Below are experts of layer 5 (counted from 0) of a mixture-of-experts language model. Rows are named router (the router's row for the expert), up (a neuron's input weights, with its number) and show model dimensions 256-319. Each number is 128 + 32 x the weight over its row's rms, rounded and kept within 0 to 255. Numbers have three digits each.
After each expert's rows: "mostly gets" lists some tokens that are sent to it at least half of the time. This comes from a sample of Wikipedia text that the model never trained on.

# expert 14
router:131112101179091117164097106113134160110095126082152066135151162072121107177094129143095170183087191170164155120136099139063106150173142074129144114155148202140162127176128129086135094134129157
up0:094130152112127099141141133087121140119134129052080129125183135090197158181129064144143138141182092096122136142058138118132124132175130111150082125117122140146092131114076128155145131092170186
up1:103144109120105154116133100121172149058104088135125173111100144095157099174087163141132178118165136101135101124125087118080112128095112117158122129108098171152117149170082148156100057071188119
up2:137207129115134082123163122127099086130111068109093117104139173135113165085182152116123130130153150166167074138073128096131158149161120144102119149152123099095212036101148132093146132149108145
up3:121136186144179176141098102084155150080092176176119135177117126122177068045101134147099140115110121177151103075183028106089121105085128088160141168113140116146095138127101173119069105087104107
up4:155100117102135110144066092132163156148206073115135112117144138136106127084124135142102088169117101132094102081132151097176158126114146075128098153089155069042128143118138138144109108131100191
up5:106111095128131112158094095159090090119126062133093114150117068138176175093111153138132173170119176163124094187108156157147136122107067165095137176106152073103110058153130115135158115094150094
up6:146133154145144070125164108153152135119095100108151066184127103135082125107120158146144175144145077129120192104105096132082105102116115139056095066118113131098109102136174105120104134140099118
up7:167144109121098139175103126089194110149154127136143103134115140138122133087170134136160198163110131131136092124121124109181116177139105139135114128113152157015122112109116127148145152136087092
up8:127134049138103070225133067135139142150173158135135053145100140157143121141114166161125194141088160090096188108127168143171115120138051056167165111167084146122151108118147098170152083196129121
up9:158118123123118165115116155107142130121151166116191132089133113070127130119143141108109119122119120127089162139193091128102105162102092110198174181139112117196114132054098130114127122148079164
up10:124118145127110172156142110167158107111138153190141142188143162110152117123172197169143156091104136118138180069101138093163119092114103150117086107163195172087123165115112139135175151137113134
up11:169145087143131145118100083122109206151108146154100129220160087154094079140157118130088161082079207141076159114135118086098146165093152141134121126084165152137124215160087145084126128114109131
mostly gets: " w", " b", " sh", " l", " sp", " st"

# expert 8
router:110114091133139157167130141106139187133178098194074206143169137152174150135138184118119156198110214148130093122150187112085172144178121121080136175106075128105145108094121121107155109060172135
up0:144059178133121113153105081088117137165118213133183141158168121097117193167103134128185126114088166148055170109162132115145130113115149123219080079068111176146079123149128177154159125165084143
up1:106110129077128187148132162095116110041145150157122138105071111082128129075145116142127105149117056122096133079093131093171136157097116161147163100092073133123141107100127100109151201196135158
up2:125123126168107135127139099068146143167124121124102138106105116162136058141152084083146069104125119161103175098133152097122190091145091188126133149113199113090107121118135145102163122166113108
up3:124087115104206079134133186114137118145116130076072131130156090133140148129128207132143150137082139161084104123135101125110117109064167137146126183131181155067136119134109121103072123098129085
up4:158149140198110182115102115116192132126141178099173134120161100184095149202092134081121132156083130121131101110203137123153114187119119102142122126103137114149075115162112103111120073152145120
up5:153095195173092100147155145093187140097159165114138088163160098091086128164112179068181145132128129074088153111132128094111136113129137145157076135161142088144101138112093125126127115088128109
up6:141100114166077120148082130140182112088130133053187143149103154123095112094153075166104119064120133129080148077096159073127071155151157151120076184137099093143152098191101147116124086086146142
up7:098180109131071116073142121143113135115123181107104166136138114122127137091058132106104152112110129088111095171149150117157163129118000138153117172208103132107091078083107145126126109153152189
up8:123110128102095059112135159072096211106140107194113171085136162123151170186136103144125107103116146098156142153086099141135136130148166108151111146101124116082150131135090118118137189207106131
up9:129188121105125125142140183112164156122149124205093160094083109103106121139090053132076158158112143106125108121136089070122097146115143075172108120127155162075147143091113147148111145142118132
up10:114146114105116145124139055145087132135161099162155125126150163165097129137089126168113172140104178091172115115146105129120141129094089092133095153092153079116116121156090190118097143133132136
up11:142153116130100163142148126106121114175131096133075110161149219105095137107133127106183191118163142079110114152103169119100134199136117111116106164142149145159066148148043118168116120122159193
mostly gets: "\\", "_", "э", " mm", "ы", " \\"

# expert 5
router:095085114188161093146112114121144172139212134189077112094149129093161183133174243138119167210108175118118122116107211099114177138166121170118138104121110130092129106170131129070086076128179108
up0:158141097103127140161131170081136130103152142155107151149155139128139121127087142167106134094141098090150185069123111100192085105148125132164091123170168140093089134111119094138135180100179157
up1:065091208184131117080161120102097139105110154180092140092144132090110152169127092138149151203093154198032194167187128084086102203145088134164130078081177162181102129149131120108131094139128162
up2:077158140156163132130109118113153120110124138043125146106127070125182185153172191142111159103160141109122106064106111132101138122074115120158164188120116092115213118146165108161147123154091142
up3:102062129137168106131142086076120106128130125143093114145175188100140140198128144100171135148090149119128162079142152165093097167097120123147121075181137122154082131134085103042133142146111113
up4:157122134144116123168135151164161071146185141176097123150148137135098116175112170137103154139114118066168166143141185109184140147146072137087133152145126063083099139140125096158055157087156175
up5:136122146148163162116134208148120139209148175173109040075151108082130131129132139193075129109152146078116104129152114174146163124120118145169115105156120145096092178139138185152107106150108139
up6:099138110194056196100169072115121104157086174172078147076131125089125148201190110113143123081154108182148113086075121138157178133152088141138151047182079145080123144153096118146121155185052107
up7:175118174181119126186166057100098122167111151088143165107134128144111131192152123160092163165098154092068125121136189107147172047146080177117186130089138113124082144104121153196121148132081081
up8:133170149125146081179149128121127088119130135111097126123104161059147144081077132185130099146118147129116159094108133096154145153084169122087127134089129124160114101157103120144114109090160106
up9:098155131133184112124160100083135181045150110136131145128080058132126113108143175062139117067129131156107111069148142155106154164160188089185091164121085127060143085153154081134155159148143067
up10:139099086118161156113163131121085143103135124158184125161110106147142100175135124158062160175099196129115086176137109120176129164115101100104132123147171105119115199129103127156116096112185107
up11:110123117170174111112138093130085182185150108090142076113145173110139130156104123182150181155107130055112154172112153125110149090140191161094092153109102119127111179171210116163156083092146089
mostly gets: " –;", " —", "',", " —;", ";", "\";"

# expert 0
router:109125113240070170131136146095127152157082098154103124146154083177097059084128151148115124100111120140124113129150055143124125137130061083124100124130080135117177104101138126080134130096127115
up0:117150132164129142134172081143106140151047091121150180130119122119134154121090203166085137147150097156103171114189118130140150123125102162086103105140091129103175156181122097121099129096104118
up1:253119181166129146108133149115112095113141121133123158130155116118113054159149176126102116148091078124127165135137142117159115079114132141104143131176141114107162135137102071115179095124113129
up2:101195135141120190134167109115123133154116022138117074125108177201101147108131176172163072152170117086147106128106134151108139127118142126121108104095104121139190083117142097148120133054155145
up3:173107114157117135124095126094087132102172070109162105169165124119065110123116109138159112074150093153175091146153169120193137205119096105165161141123142159127153138029083136095166137192098076
up4:176169128158041179165126075147159148132143147113140102131184151107106075149153103104129084106150140182125075106215160083152105133091098133177153113105133169157142122113129082139111110108170074
up5:103118133163153106152157103122179141129128116142170103132186149199153086135089126133159137100097077122169100113095137115144137148148150101142110138144188152140114155118126029174104127101105123
up6:132165101167150117153165123141141089152094113104137148129180088123105103086163141099105138176169102107111115097134093063147152100119139141170106088149109152165123122100108175132141118072043159
up7:186168076141089079132079131156197068100127152143115124178098120146095134129103137154144127105167073042118098102163097158092114148153111158115070148199137080140119124083116135151141132121163148
up8:060178166108067086101144119178137131154108143177124141156152099128153114100145146153155172118149106125137087101160101152119135120140144121154145128164101142129137145130162064110106086184159084
up9:192175134162092084114149147158173189113100097118141112144166139121122091128124106114109138125136091164103128073144154092090126068152121127128126196127131184156107133166122124139116132137200150
up10:147143116155129148123142105158177166082132166145155108102104109182098112074103120128077185168178109057103118119076104159119042108095130162126159142168105137088145116114144169115134072133173150
up11:120166140186154105181196140114119120135110110110203123135094116103110139134128144150093096160127095145138116084138124145092132161160121126162121185134061079111108119139058132131097125148131146
mostly gets: " cons", " comp", " con", " ex", " cont", " dep"

# expert 6
router:155128104128122152142198107102157151106111126170124149167155183105094162137189162139119101129088148147094093121170202147125156131165104149125128111157111144127163135171135068098180078121147141
up0:110085130109167176125167141139140139110149120134148142159132155125124141191163166128098215136152070042159086099154112120210117140149144086162129142107147156162099106133160134125166102089091133
up1:089186088107124163105133072159092141115109113182159142119155136094117132107197145135113163078089097079186116101155167179044096159137150134116118074174145146169112135135133084099098155121083097
up2:177134109112166108173153101113117152110100073126072164096093109125106116166101161094121155129112179138131125116157165114157063133156103114179132166141138175141089158141143187099124137097108116
up3:150122072093162086164143064119174119125134160140153130105137178102116122128132150185080129089114085187129111112133127096107171072167095124165167113100196125169162143110098063170069136103116157
up4:148076122119127066071144131142147104151155155076125137179099080133140137105112143121131131112087146137146079128174161067107167148152123143189099121114130133154156114116146124160148098102153173
up5:149142129155093138200134089109137060126097123172175092148095125106137121190165107079177180084126155168185168124152076118096221111087155113116111128098123154133134111131150137099166141130168134
up6:127116136208134127194114172142133133098106142155150176144132084112125151129171131166121101138169159151085111103103134099104127126099160143095145108149202147137124109046120084107103067157131126
up7:135104099133090113110074124107090091078145188202125093109129092085126139149072086118144199128150092192161137138221115115154162107125133095105141156070125128154112125135127171141116147110129129
up8:135168118165110045118165166177137187110097161157127106106133139137135108134143079120123109171204068134149173125117172141128132150106090144129060154136149139098104164164175099100126146135149136
up9:073158103142172065153125096101142093129115120138128139134101075119091128189141125103120092151102106140142149112107131150096111137156128133115156146126106119127086126161174137119149148184079145
up10:088136148109119126059153074109178094110179126194094112160051082131145086132158123184130109101135121108103163162100124151129137118179141126141115129116140110169135135168096115121131142142135129
up11:150096074104180149140156115138137079073144121166160136094068159124142130156086097093113138075119170128085145138155152123141126108091116037136092107135175068139144159164120092106153122144146132
mostly gets: " |\n", ".\n\n", "\n\n", ")\n", "==", "==="

# expert 1
router:146120094163136170149110204125125102115142114125122162128168130145050115095132173136123119116104112134097109111128115100134121108152121147114131166041089154134136093117108093098199153129170137
up0:134147096141123171110124199169106119080111057081114114170134118120127102112077127168180173133100094106107172107092101066124145120156128068127153154118116074157101138153149095126095086148179122
up1:156140137121143111104159128137070143153155151173084163132183102092134135123118129162124116173067164113116133108139072123149161093107112073192134155098124176051140136097107149078115167167171105
up2:079099123151129129161151130068063061096151164133102103047147098119069107115142123107154141086106135132084136132071159029158090105137125095180102163131128146149162176100086201133128089111136085
up3:040143090171125061206133138101140152092108115136161135115122141108126137072129157118170132156157126170120156104114174159127091041121134136141136095119141132088183052081095100140114159107095145
up4:108098108108128142121205183173162126096134106078098139127122186108129130104178138114137116163143142130174133116133130159164172161117195129114062124142093060081140102160129076163120150128120156
up5:145106081044148189096161132084109162171148162143108131148175103158132096110077161077114146131167094089154221120120089149143136184105072090159140171196130155135126107150079116093090108091177165
up6:175154166089159159149157168129124116035104128175156127068154157134103099104119128190151133147126094162112073186140115116200114122138123099108122161185148163126109143122137161115111098078095063
up7:129102179119132079092151137130169086076123142167160158088106117209087082121222121098178102175160155127077141091166115150099107124180117145088174152076183102126081162122120109157133100087096114
up8:111166133160142160140195146060142117111118160151120142151105077106147162087131175068129100095097112126174190163159139140159144215156115140114090099130102110174141077119143199152077140125108150
up9:160166117132116063128159158078137188130114094226113140090152100083135110132169096129131096080145088084146100141080125124190138144131141119139095105152104139111125108161126116075133103089107165
up10:140158142174126141145143120119116123131170121137146196187154086136113126149113106183176099080116130090107154151111120098138139123076138126192102120110135048099191050118143148097101112151214137
up11:160127199177107106119126166158156105146093128103124145091031129116097148091139168139139156116163113149103146106150159169091117157131152116124177101106133132190157133131139105096137092097124143
mostly gets: " game", " village", " games", " daughter", " film", " member"

# expert 9
router:100116161106104091111081174121140144105135125101143166128128072112141163172139116143168089156146144068089147108147107089180153104092126059121171139085160060101134128152102121093116136079132149
up0:134132126141135132098145134104132111107110155119138076109164129094147135162144144125080188112084125066086125146140052168114121068152078019190115146106117167178103098192104169145106160126134126
up1:137147149125120138131141124134109146166069134168173195141107094124135107123087149142136088158077081119091128171087082104180162216089091162146161152116128114124173187136099150132099127083121141
up2:154126081154157140132154150072119126140046162163132126065130088181104103120130112181086094047108103188099069157134172124134146089065112131145132174133145065108153104111155127099124148103135140
up3:147126158127162087115086149102191116157120112093094122118108143206107071116110179073108087139160143065114090146206149101129101160091089185169174170140106161154129164143128202106113117123077114
up4:117121114096115159100098172199125171147098111067125066139154085133178128094139094129121148095130143117145137129115143168103173096080120104197123119101187138138137147119163095151159121196115098
up5:145161170086131091108109138135148148181131125106151096157141071118093094150051170163123157134159153101084071143163129100131114096126143107147143152107173119094107110218092129183115079159133115
up6:149119196119110163118025111083118157157053117129135102124143148109145125125130109091186096107118122115140103146140107154141140103122127076133111180103119098092148090155150070112128069145084189
up7:120146135117091154117166145132103101099138096089141102103085047130146134142072144110102126178194144089125119125133099101202096101152142125077076123106103148158134113128119144040165129166168150
up8:103077141145126138090157122165083141186193103119157138117135182173133147133231120151106165134119127134140109077129195124159127105123152166102160191115070089125113175120176114105080086136074147
up9:069134162169069103126137132105170116175150141144095179091151102148144174137107119103126100147118065104107150127154104075138133121138073109119113153115114138095117180110088149130153162111079082
up10:172089103182088119116100084183129191159050114138132117116074131182139112099136110106157168137085087115103116071172168075147078115084099139188145156110131095141124118145111181107137106149133150
up11:116154089102145129150105132150131130136155129120125120104143152083097185127077118098148133148145148097081116159118078133102151050151105119151104160153109165147117065160159146157174122154145081
mostly gets: "′", "″N", "°N", " UTC", "19", "″W"

# expert 15
router:127099095138154157122130179119107094140107097117082175114140142187137121150091118144173161095105138130116181113173143112131132209148165132152133115030124147113123138061111085149133063093099115
up0:122085073159115117135149097163122148073111189070136162105132189182207164158137141135106109109098128105110126151132107162158094124048110146066183159125131165123165168173127132149185172149073143
up1:172119177143095195127119125129107131134125125131080178165123148105102130065157116123140121148092094109110109162114112184128114103068114085138105160077143118147114112143122146112140128103082135
up2:111120118145112162212069150096130135164123178127137156178128090149084069149104182122151100119174041144083151120127113079165120197139189070118066060127142137181099133191115194119144102175071143
up3:114110135131103178209151149082153117133149191146138135166156173123119133122136158109081093160120106092154103108123129018117105100152123072151185103152117169179155113153095145113092129113119131
up4:134131157146121094135121095158121089157118170135132089108118122096106165120118167091170162101129121121129183137130130099138116125132114100213153112137158105145133063143117094138121161133132176
up5:113089152126186093156109104143104131073108103116090153074119134183136109138181091117134107129132153115165097071117138149114107112157053090126144127116095145116156079153154137155080093171069125
up6:032143163116108137131174155129113086132099128078163130120159135122115113148127110150101133143122144114136163113132108112154148157165132124128139129113068141129219139093119124175083167131093116
up7:097137165136144110142138131134099094083149076118139071088105149133144122136198102158181131129097150078101137039133126097097107142136076123124100090105108121070161093136148150149107117114111112
up8:174119125110122083168118132169145151097165155093104090082133059119161181140138142171076152135120102125060087159091153120116111143119125070095170075116110169088081160101111125151130118153086096
up9:084124103184120160138114123079168127156135135194178112072110143146091149148172083139128119125104143131085115125102115145139192085093138100090174169134201130132109078166096147161135109133118063
up10:103110134135078131141148112110104077183119137091107111090095124131096136180117156090173186111047123131124081098141129104097150155178103150115098151156176145094092090162116140157129132088142059
up11:105132122095147089191108080108186100186136147167151144108097116124147121132094092147184090141120146184090157111137161092076119120117129124140123126082162116111145094081089096073172143153148111
mostly gets: " French", " American", " University", " James", " British", " German"

# expert 2
router:090111110108147083134118174103144098124147146157128189204155125178099144180120104160140128118102135177210128099124099179064109127060109092130160184077082150110137138103067091147141114103180162
up0:113106113139140086128178155142153099076117160102102087215137077160130142043147113148065148170151111100179141098079111123126119167171155095232159101081125179136153120136147105146129128140211102
up1:105125125170140159116120123139156212180101167186168226113138100159127165136164093173162162093131117156149125102122153167131118140123127115103178084104095168096098140129117152152173150131104115
up2:116179108178041138107151195110181164122175084163092088083142152104123168132132106151172140077139198158124162153095180148144107094168109083113126124141119165112113081181121146053106129156145153
up3:112116107134128123135140137126126123124126155068115148149103158142088174156093170078140108154161102137166114133182163150120087171172097158148156176202173174121153127186099101137102136125123133
up4:165180122102109119193082096146122115082086173152137194115163065187090171103129133137159125113123138121070129125131137148126145181163117109157128108133096101079122041130097086103157162091073119
up5:107157144153102134134124103085096111140104144134181134127130126167110163115157119154104185171126132135122158114145074113148098127094134084069095117151183153115092137108148150213140086141144062
up6:121163113113075184143082176074085094113147159094077125111114099097128188163103178126132130145115119048123130126161138138085084082130089053090176161089092115107121065120141123138131088140129198
up7:079115122126175087104130152065164156104208168130098157120122144144133114119140164120072141179090079108124110110148128100140115105078141110123141159135059088148107070086159108128179175137123117
up8:165162105143085123108144174132100117111143114139141177131144102121131148091137176151124065136105140124161107131165091163203161034113132079145073137126144086133114112046165067079093061156090140
up9:087158181166106145154106167143098134118091124086106103131159080105139140118158095117182097133156098188101104147148093120160088128140157155158143084147120107114121148171097084130209156105158085
up10:233141107133153139082110130096117127181127146096149137158111115139158188110190106171154102156124139163124072166108167082090160183137127118150173166125141149136156139113070050145163147102110181
up11:117146118104092135132149099075109102093139092125094171154115107129090130135101135116099121124089157047133157152157104077154144150058080132074155136173152099110148116151172114155148140135161144
mostly gets: " his", " their", " made", " its", " known", " many"

# expert 12
router:117128136122102136184167150137220097108143183128131073149091137108156159130110132112116109136129092127094093079109194113190084130165108168178180102137114175140150143062038165100183078186099120
up0:152097115114185059117084104110203149108078132109146162162138182102096144144130129146132140109126141077112171139137169056144158133109111122130112138087102102104135142129112127125101193204080042
up1:125179152111166063167185118161125089132151112176097177156169126188081160084059140136149164159083131155090138153070173144147148093159184106100146116134124119131131144172177157117142091123078135
up2:101113121137102119181115106113093100153112083081111098099104130126128171192140188167127115160124143092137193091147135097203076144162074091151180129130123098147178089127206144158154112161126119
up3:122038116097138123115150151171146067142103116087185114130150128164158144122165081155166155094122134079136155125147131116127142106151147093118100106151148123179122153104103180086124094145108117
up4:120150146106147164162173134087165174142112164123123139168156113107093156121054109099151151108080106165161156128146145148135164093158145079144114112137098144116132097191103124151114175112076098
up5:106127155122172089180169122090041089142134156114099163064149162115133122156112097119136199142101157160103082122125155112059134124108151097144080162154175110109138128141154178142116149179153107
up6:176129124142085162158195138115125118085109128081134107189134090121173128071052083110184081068098113168061079098144066108158142054171119153150160123122155162116109156141112098129156169144156218
up7:102087150182143158186097151195097098101091099097183113114120107148136159188148153113082122125127131184144132117145132150150116169140120168140113073145152127137150095166128118103156109118093099
up8:100117101099095089131156129096160149154085133115130090109210194166134159133134100147106107080153115147113061099155137146152089155132161132127153093125124119102164152141174128141127189128151032
up9:175176095132151141105159135152157101161087156117150195137123094120114139074146119113114100086162142105118196114164129092100099104119112110118130141172129155142157111128129051105157104127129068
up10:166101012174117106105170120161169130124121159117143127188117109094103086110078095175096120171142117109131121163174087133076137198155188139140113115107129120091175154130071116112194112169112155
up11:133106151167102147118168140100165141132062082135122210131122156088117121105145130132155065112076126091171069161155101141157134103129136168191137093145167113186118095121144113123146124178150170
mostly gets: " been", " has", " is", " when", " have", " which"

# expert 7
router:115068112123088088119153105077139171171152143154089158123119139193106055074155120146183134166116141143114146070179098088096149136098101132145136167152121179145160134161125107107167126152157175
up0:093087170094065168057122125122130110106075142103138200134102182177124170155128139132096132105139131160135121151143085050134123075095101156143180102126104182106144109149142160133110106209177089
up1:148158146116134152137062176158099154129131104106122165133105064080117150081127124182148152130116114126142145163168133149174117155122115111173139107152122156132109169051093093119156108069132153
up2:126114058138038116104094120139110128094137121113152077074120084098107115147171111077096109121175145163145180140177142147167112096070190102148159108158119127129147099119104158137144134104082168
up3:116112127168127194097144121096131131125103120097158128138206089136098149091196129126130161142073153171074144148126120118087150138109115098132109195104110107173142137100148143151158085140139130
up4:163109180115099180129120142142150116101163116132096082147121106156164135167141096152165049160088138119077137109157126144159112126136133134161149144105130121073105100138123158136125110115108113
up5:148179125120124100128165180144103142154122128099157111091162085116125058149126097107099133106125115106092186086084134135114125116140127098163175114167130159169133123104106148172165154145071176
up6:138185164076157133173126111109132121105183079092115134097103169168116174142143093111105086125110115118140155120102083068131145108063107153133179200113168091100112149117154091134066162109086155
up7:122143140097099096164166148165108174143146094097128108096118083088070154144146125077178086154137135131191214118089065140080063109140124116146113134147116152099128164153094089055100108176108118
up8:068113163107098082092116112117095104117162159142157148114105080102133131131164104114084156128141109085137144134136093128064105143124133175098139123117103105084070162124140070082071080119098125
up9:107122136092130099165179069124151093168158113165138075095124057117159166149137075187134180104160137156113098151123119219149173086123166056186128085161099101164128091137094129160128092102091155
up10:177128158179118166107110121111144116134116186191083162164143126181139115118089131081104133105127072137155151124106083106146142201161163087185153087113124152105116165142135138063105114124096167
up11:147139147117052127109130146126113160134195083125130099102142095121130128100106145146145107085170110158094145121108161203124196164066141165103079168152155138110091111068104132188135119149105087
mostly gets: " the", " during", "The", " from", " at", " within"

# expert 13
router:111122083089153153181139176089128139114112133124079128115170130116142140155087158188108085097111148151161106128083223110130129144151107110102137127086103116094184161145107095140176119128133111
up0:141146105165095144151119164114142082102119167138092122145066114139142140093117075083120131169133180090071107161161102129176120143138116118132094081102104157153126100067134109135139109195113120
up1:092168081172154109098102083141152147143126119130077106128118166135161106134158140180147185126100123092111089154136102165094150166209116181121148179094123179133098147147061121121178155115135197
up2:111155186171144134117123158184103093144131144151140123145126091104083092189122113158137140152137115165118109135097167149096116137114130101136123143171092132114174084140096064121097101130063050
up3:110216128067129085159106089137105118137145153117111105136103139173142096122127151156067101148155120135091107107178121084154150139117106123112098097110148160123127062145128152160143142122123145
up4:139175168114088200115175126129110125141080132056111095096203108110127153123105184225082119126117149102101103088097087109117193115168139107160117113107104119124120115145097089151153122131027161
up5:144087109133162127098110151088127051150157145139075140120081125158163114117081119139159078132124174075143128126096147135171107091156198145170155124123133154125105109153119088078103116156101147
up6:159104120128115093112151133103113148128100129121138110154121092159098135064071199177178114134163146085066119093084158100109136117127121189128119145168164140140197155110076093133155161153157126
up7:148136130091146137164214034106155087142130153132027145117076122076144137144167143151152152088152127117100164140097127166145125111113141095178099095097144119171107150133082138153155120202152123
up8:110113110112121118102056102156133107131104105142082072132188130135136101093094122177109120096106146100136132129173140122121087131155102132141147134186095139136113120077119167123130060100126144
up9:158167077133143147144108182158132170084111144155167099117101157092192115137114078175150156107108095122102128074098096120140143137109104125107090106130122108057154116199096112152129107183147108
up10:123112104094185081146137128126145125087142095078108138143102115190061097119136143152128123101137118115150120142101097124141139140155150138132098096151107117110056153091185178167249117104161096
up11:147106119154118192086148156140127126128136128126136179146081118142132142157097207161111086151121151105135138143055134103098238125181075114168137083102050131179092142190067087123083106147161117
mostly gets: " Jones", " Jr", "ensis", "ić", "ñ", "ski"

# expert 3
router:075131127156134120146120111135194168146145136190065140114102147151140131154130166120136165144109224185068077108131184111156219152220134103094210181161070107103165096099122106082111142126112101
up0:089150121148125119173186052104115086099111132144108139116109083122150148142181174193151140106136169081100136138131143168194164120130154186103163118141113119142089135093088143118162148116147133
up1:111168149176118148150105149060189075193090137112110125134140098072165087159095066114137147114151122079097115139089134143108151139125130174126188148065147164065106130098116121167159109122124153
up2:102117155103078144116126168098160168085132141168158138095153123112195145148108164193121134131089035109168089136130075097128124133101169093144110131099152157101131100106151112033159142089132135
up3:177154153152115140184144050118110163075189080138149096082061105090152159144185167122100105093102108164143104125163095119069098127058145112111139096090147144114111154128155113094153112163145142
up4:106102088163171101168117141126125165152137115172138160106119182143151119150122111093155187115163171127084132081088126148171147131126124121155142094102183173125111153144119115125080076127125144
up5:123126153137093154116092136091214135099115173105146133152052138078162193100114126141147120077130111101082132117152158101170092150092096132134113127145101123089127161028093098162129102159105139
up6:147108137101156148163123124147129066124140098099132121175108127161086093094098166164128107200063139127145186079161173158103088199091149172197147147152121065167094106166138162069108130188137129
up7:133100149120152067164098160155165122135149159159157114131091100139127101158136137124108107150135100173129070039097173140118163104063128164160128132127121149084139056152128137118091098134087133
up8:169142130150141089069096154109159150165165107156093128125164061173178138136096123096190138165116099218117121074125121150149097066120072069159142074075091164072120117115112076120145142192158150
up9:071186186175136145075168142127103127079140148119160148129141112210137071151162058100087129119138095120152072127094132145124178147120127098116146119145153162110196156129163146144120222113103112
up10:118159142127163152099109137122136158124122132139160174076058138128152113202144181170098142078144134140137128140118092201118145159125148149162089157135153177129131077196146128099148087213173083
up11:108137072083087073155125171066148117191173121099112125135061109141117209103154079141148119190163116167146146176079155055156161158079128188146100106135098107145156186129158130094146061166124140
mostly gets: " −", " ENG", " |", " —;", " Nominated", " USA"

# expert 11
router:128111126144129167191095117127141156103097099219187190188132150121142138122080078109120160179105181092161151111173144127112141114134133184141108145180159119118125118177114137125114161066127135
up0:138140176125142136172137037097193118110121138123115165112163165112105141123136107132124099170098163130127164082071120144117166137123146136144121088136109193115119096144100105140150067153145083
up1:152094147135149133140136144099136132093136177089137092121108100166107111121057035175127112185059112090076062145112132197118096114118109136098167138118123125156200155183126151125132142128144105
up2:111143084173141109141134101135126039159186159115115118159106054160085122147168129157080146104082137167112156175111083174172182108096087116163125118148128146176105151159081138072131062062176086
up3:169125141120128135164146132102096113113150147081145134163090092107119143150139106107079126148125161114160125123147148146105126058127151125050139111124174111096099140126098173134160144125114138
up4:095065109133069095102150125131167166122115134133082091139091102166138117127146130120114130111094130161169156137093126081139168154114124160124149155128131108122131142115178136104155152183165162
up5:076143167163147115110132166140154085103125116085159145168158117074114161106096134132120072108098103082104183126096158180087109133150104104147134186097123127085166134158129065134164137197104105
up6:130134138131102139092140139101144100144085176131130139133142197183158115117155172146140183197143073125022141139123126201151089111108118191130090104108148124117104147119148153112113175147119125
up7:096054162129104135143137119102126146124134124148197084114158181163157122091122090129123187059158130113105056146184080104101116098105113132172140155150158214140104140092120083134157133105098100
up8:166109149183124188147164106107089102125157183104145113073122161118107097165139111154115118112097139149131120164117124031102124087131124125121147144135190179057126135110101126115158134132084161
up9:150121121143138174123116042105156112096105112113143179071077131054121142153142101056115132074101100085135176166182107154141099138142178118230068111156164105152099149114101091136103101140122140
up10:141089105060149108149159111112080127148101073147138133159130134202127097120127134192101115160068146125098164030150173131135178178121095142076110065097130122149112179108132144148139118115165139
up11:129159135118149136103112198080114146172053186116215129109137124123129111119167162123188105107098149125117037134159143103150101125105130133102144127123165135131105097118102111155147063138183129
mostly gets: " New", " Mid", "idd", "ç", " Great", "New"

# expert 4
router:098058109149124157179123207085147170153106155148117185114168142119187127115145154102148160170110154129109110131116194180134163179103108115134132165131108140092166126111104101111163103077110175
up0:098136129134141174098157143023129158167142145125158141144138087106154127120174120099213124132120124157125114117082145150144149158093190121118076126144073153082177114129128105090133223139170112
up1:181117079091153131134125185188149110158116108101112110124160061125113095114076126067166057122152170081138122133116094081129094101130104145113110114052122119154104101105125161113151106121095124
up2:107127105165102207164140120082102105154110158127175057131127139086120125213075130083156116142151120158110160108168202133155119157098131130166165088098097185182125107146158107114184159120192151
up3:118173114147141119123113153104077145096133178070154155149141072139150141142174170109120206105127134099059165137091151149135184106090140145186162159112112110211116163151124106111160135109137072
up4:161139185147144144104115131152069123189132150098127182168128142087138089180173115072141168087178140130144132107115135127121116191140114159083170142146124111148151178115143092114186048083085125
up5:142090157142135092165147100086052146138151126153147114115155100130096118125163155123135122113137098149139101089120083148144081122116135159156151111140132105013137095143119098167128078153104147
up6:158149105125146130069088125046117103148135118148146120113187150130144128142144124072159172120110171112122152128096135141124166056126078123139161138101049168133151086123164139115172165139150149
up7:126072118078136129172143107094058108115148087151148150174133120077118163165140118112166152109099117106139125132111116170081143180204135128143128156138125144089191100139110145157104117056074180
up8:170097135092127156104134182115115123142140096160117146115167118112083155167161122147179184168100134116148077112099134211165134112075124177123123148158106088177144138128151082147135110172129157
up9:066109136168151129133142098098132165118169103161197185128147168164143116069145070090142155093117080120112143134132100094141102093060154113185099150158184160090126120155141116178180124096172122
up10:087173176091153173103203156141155053184152143115160118146080149113087169124096173047117166163143153088130132093130073154129152156132114093165080147166134113117098191070104129057093173126111157
up11:181169077143114166113163088127132111088124164140158144134157126199136134137099158074145089111143179164109053134158166131137099141149071114121081102129137113148209136100088131143192084074078145
mostly gets: " Li", " Atl", " Dub", " Mr", " Miss", "ă"